python train.py --experts_per_token=4 --d_shared_expert=384 --activation="squared_relu" --normalize_top_k=false --router_noise=0.3 --init_std_router=0.0316 --norm_eps=1e-06 --dataset="wikipedia_en"
Below are experts of layer 8 (counted from 0) of a mixture-of-experts language model. Rows are named router (the router's row for the expert), up (a neuron's input weights, with its number), down (a neuron's output weights, with its number) and show model dimensions 0-79. Each number is 500 + 25 x the weight over its row's rms, rounded and kept within 0 to 999. Numbers have three digits each.
Before each expert's rows: a language model's description of what the expert responds to. This comes from a sample of Wikipedia text that the model never trained on.

# expert 36
Description: Word pieces in song titles. Middle pieces of words after a first letter, mostly in song, album and film titles or names, e.g. Giggle, Beatles, couple, grossed.
router:541484529486465527497522501506514502484497510523502513475491534498502492500469545502482465484492478498493505480538493496511493481550541526545479512519525520512515471510492482493496512507476493507472522475514463518463522514498569507497544507
up0:504538516515517452516516501524483495517517538523472512491520482498485455494514507519493527542508492473506493506468532504523500517544474510489510508501503483494517462488515492539536486536504514513516494497520516512466508458519471529517487463
down0:522463499498517495504523519476548550524486485546479476477483478514496510522482500509488491517447524469503524529507480500529521514530507515481527516507461551514522538465528533526486484520491512490496502533497520525516469492477503490472497495
up1:512493497489509466482510503495510495518480429465505538476441486502534498477496495543519483570471522490465503479478504501480508499476454487496501506479497504557474483472502455483502487544541485529552527520537483506487554499529510496483508491
down1:524506525536504488516465476499533521468463498485514509491471502484487505474517515461523475501500534496480508489467521506496552483477497534470473526520465490491471465421504502522477475511538558503472521520448523506477530500501518509512544482
up2:534511520462478532439515503536515460545457503491499500498569522529508505484498504497476487516468508521483490495519484484526484473476505456465481551462473532541539554524530479485526510501506519473513508477493493484520474505480492547437476517
down2:507522453498494516505480459461509518522485478479486447549498508496481510467536477540493509483500487506494499469502471432488528489499528495498502498492487570492479496494506523474488501556503509513532470497479510513485526500487517539490479486
up3:506482488498535536478469539476519480531493502465531528484462506515457538509554509463518488492503457509514485547517468521530496539509517442468527506510500478477503488532542523509555520487531467522497502488506522501520484507505450474487449489
down3:513516518482451521512476491508497489499492474501521489555541479470514507529532527510513452496471467494457526524511500522498508482487489484502492474476492489458528485474482523484479513479481489484491527470488514469490499550509489501483444497
up4:488498509500489509518523478507535483497543501472485514478485515481517540473515496526482510493503532577500437530481531470465508550526546540539524538475476482516513452529496449540490475498513482504512529472512489470526478522445475458508478488
down4:496507489533483517486503489472525496526518526508480550504446470524498503502521503510515444520463513477521477512507475517485505514495489504497519457455471483513493462525493520524512510475492481499506515527482497484461482505486475507518495447
up5:482481509502484481506492500485518528524501509522495491522552490553556510544501448516463522501535491445515493527455580496516491507476509482512496484463513463483499527451532543519503477484544486515461525521501500480462453495473492524544472457
down5:462468497511506481500497514533512502524472497474513500458539520461510455538491469540504494518447501502495497505533529498517526476498502476496485515476533441464494507494500543477487516514500510505489526495500512522493481539488517446490478501
up6:479518499483518495503495507492520444467488503511584515478532492551527509478507499495508520499456532494479542499426547486516482497482451519496518506509500451533545484519476496503496475484530473520478494510490516504497473544503520504504497477
down6:529547516480518494488529504469494489513499549496544474460492488515504505492501498480504507455486492511479495462463511432459494512519428468494504500480497486515507502504510516521470490493536481484484476521522500495517514528515483513453432520
up7:504468530538522533537521470539501506492487498540525496549545520481545536475451535472500511495483471476466492481489502458432477475501508474484488507481514523485527476477477483528501499502514511501477523482487520530532477529504502534495473505
down7:518539562489465508478491472478433511515493518501499528471486543537511497502527478509485465483486472545504474520471513444484492481480506487502452504457466524475543493474461513452509515484530467502479502492543526494461477512481529445546523533
up8:487483486510473483482545521476505524509522541495482495535506480544504532479503517494483500499482500469475503493497491527513464506496501511465505517495525509559502499504505439520480514453508505487483494498501460520512538482534495524516503520
down8:486512505502491497510515479453451518488515500509517517503514489480487519493526478518503471458478482510493492495505494490506414498463505493512508485502510509480461534511465526449514544480504478483495503505482517527472459556455492488498474520
up9:515556491505491504476517483507466516494506488491498482484461547485487520508488516461429502454527506495487473478528532521541506499516525512478487512555503518513503461502502525420545494536502504496450501480541558495486511493516431504479513530
down9:524561548507490487442485516543490491505454488485480464513501546506523538511497521525504514494478519472476459525452510532517483508491494516496497523498495511478510494534497509501533519466486489518543530517562514517482516518452485491492527525
up10:505492507497485526521519479527508527505520464503480497512523483485509495498513494485490508495492518459505501538528502489461501512484527524521497502514493482457556506491514496506547568503451532484539525492480483496503517490535501448516569533
down10:512466548490492479512536483512477469514517461542470553558470480501474526521473526515504502519499423491466562499461506469514552493511546501498538500512495519439523503480488512455477525503542497439500529529491513512534475516483484490541519451
up11:478470503482506454498488524501475466460504520511537520478513495523523516511420521508480466513527501498475472539510480467504527497503480464483550526478504541535532483518459490478525506531505515498500476498500478478515460512533493529534510502
down11:497529509527513455527458489498532509498476513488474517526482469481521468470480484521534510498519524527543520495536515454497501474539503494503428460488504471471477483526525504497551520566501521521471528521436467493519530502486470508497510489
up12:500538513530516512462509473531520530506500490436545486498479487478499464512467522499469502537539542533558522486510434520468497508489530487489482532508484522499502519487518502479508465454510513519497498536502542486513491513500487451502492522
down12:478502517508535493560498503483508495483484560486483499505490561526499518515514551521508474466500476517500514504515473459501494480449500502496488490474511444494497500513478430536500505464508496512472507505497509507507516526529419519531530479
up13:531479461490512507536488493474508528521497519490492524470532504498544470485520518495505538490510527508456507468539466508463521518515522447482510511467461512522470496505487490497476518504438481518498491530547494475486477541473450495481479506
down13:495498491528503496515506493496517478471514463465463521520525497466529534445485500511518498502497496503461514492442527512522496512483536460483488468493516493463525507512483562449507449507481522540509501503520465515537510536481526460495527508
up14:525531505483498532505449531485528486461540488508487490468503507511512517442488510482496532481482552481518526518476490527500549499487482483508478525489477480450476491499508524494526508476514522504546491509485497499510482503491509451462529494
down14:484507516506523484554499495490507535484483491511529483480511495472523512539510503543454493555449463471517532568489456488527509518464540510515494519473532511494494504476473507478483545525493492539464485507439483514480486529547523450482514548
up15:541517484494517519508556493494538527511462500493471485533506503517506511468489522512494470507527509511492491507525533575493489533495471487513536514545495509543486514469449505519527498529543473531517476501491462476495498502478512501468530483
down15:484505501495490495511508487517508478491487507481551491506500469519529528521500531538521503533511491502543491486465555486484500487493472481508507499520507483519524465511490478442520510483565524497494522510470527492494504504488563494505503507
up16:502482500507513471525537521491481515505547498527479479497522463538542531447529520505471480486501516493497511512505511506511502518454531542470516460509563514508461500481507476489446477481509481497488481479462522497474495509524542534491465514
down16:521522461491505533509533478470520478538516505497507485490516500538478487488501509496518489521511512503461517512510475483542510487475509583501470504505502524508461468467517542450494497483459480506520512469467524492471498492470529491442483522
up17:526551492487485483476521486514527526502525529506534510519488509481466455518501511486499499480478477502510486498497498491509480470501529507500519503475527476498502484502540500531502511510510490479524456499491573517507477528529536524464515454
down17:547540526555481521509479493514502496465501492452475513504532488509491493493481465537450499487500513472489510479461550478482490464512558505498503496490494517458490506489501521504513486498467529520479509487447506493475533530544505479504501503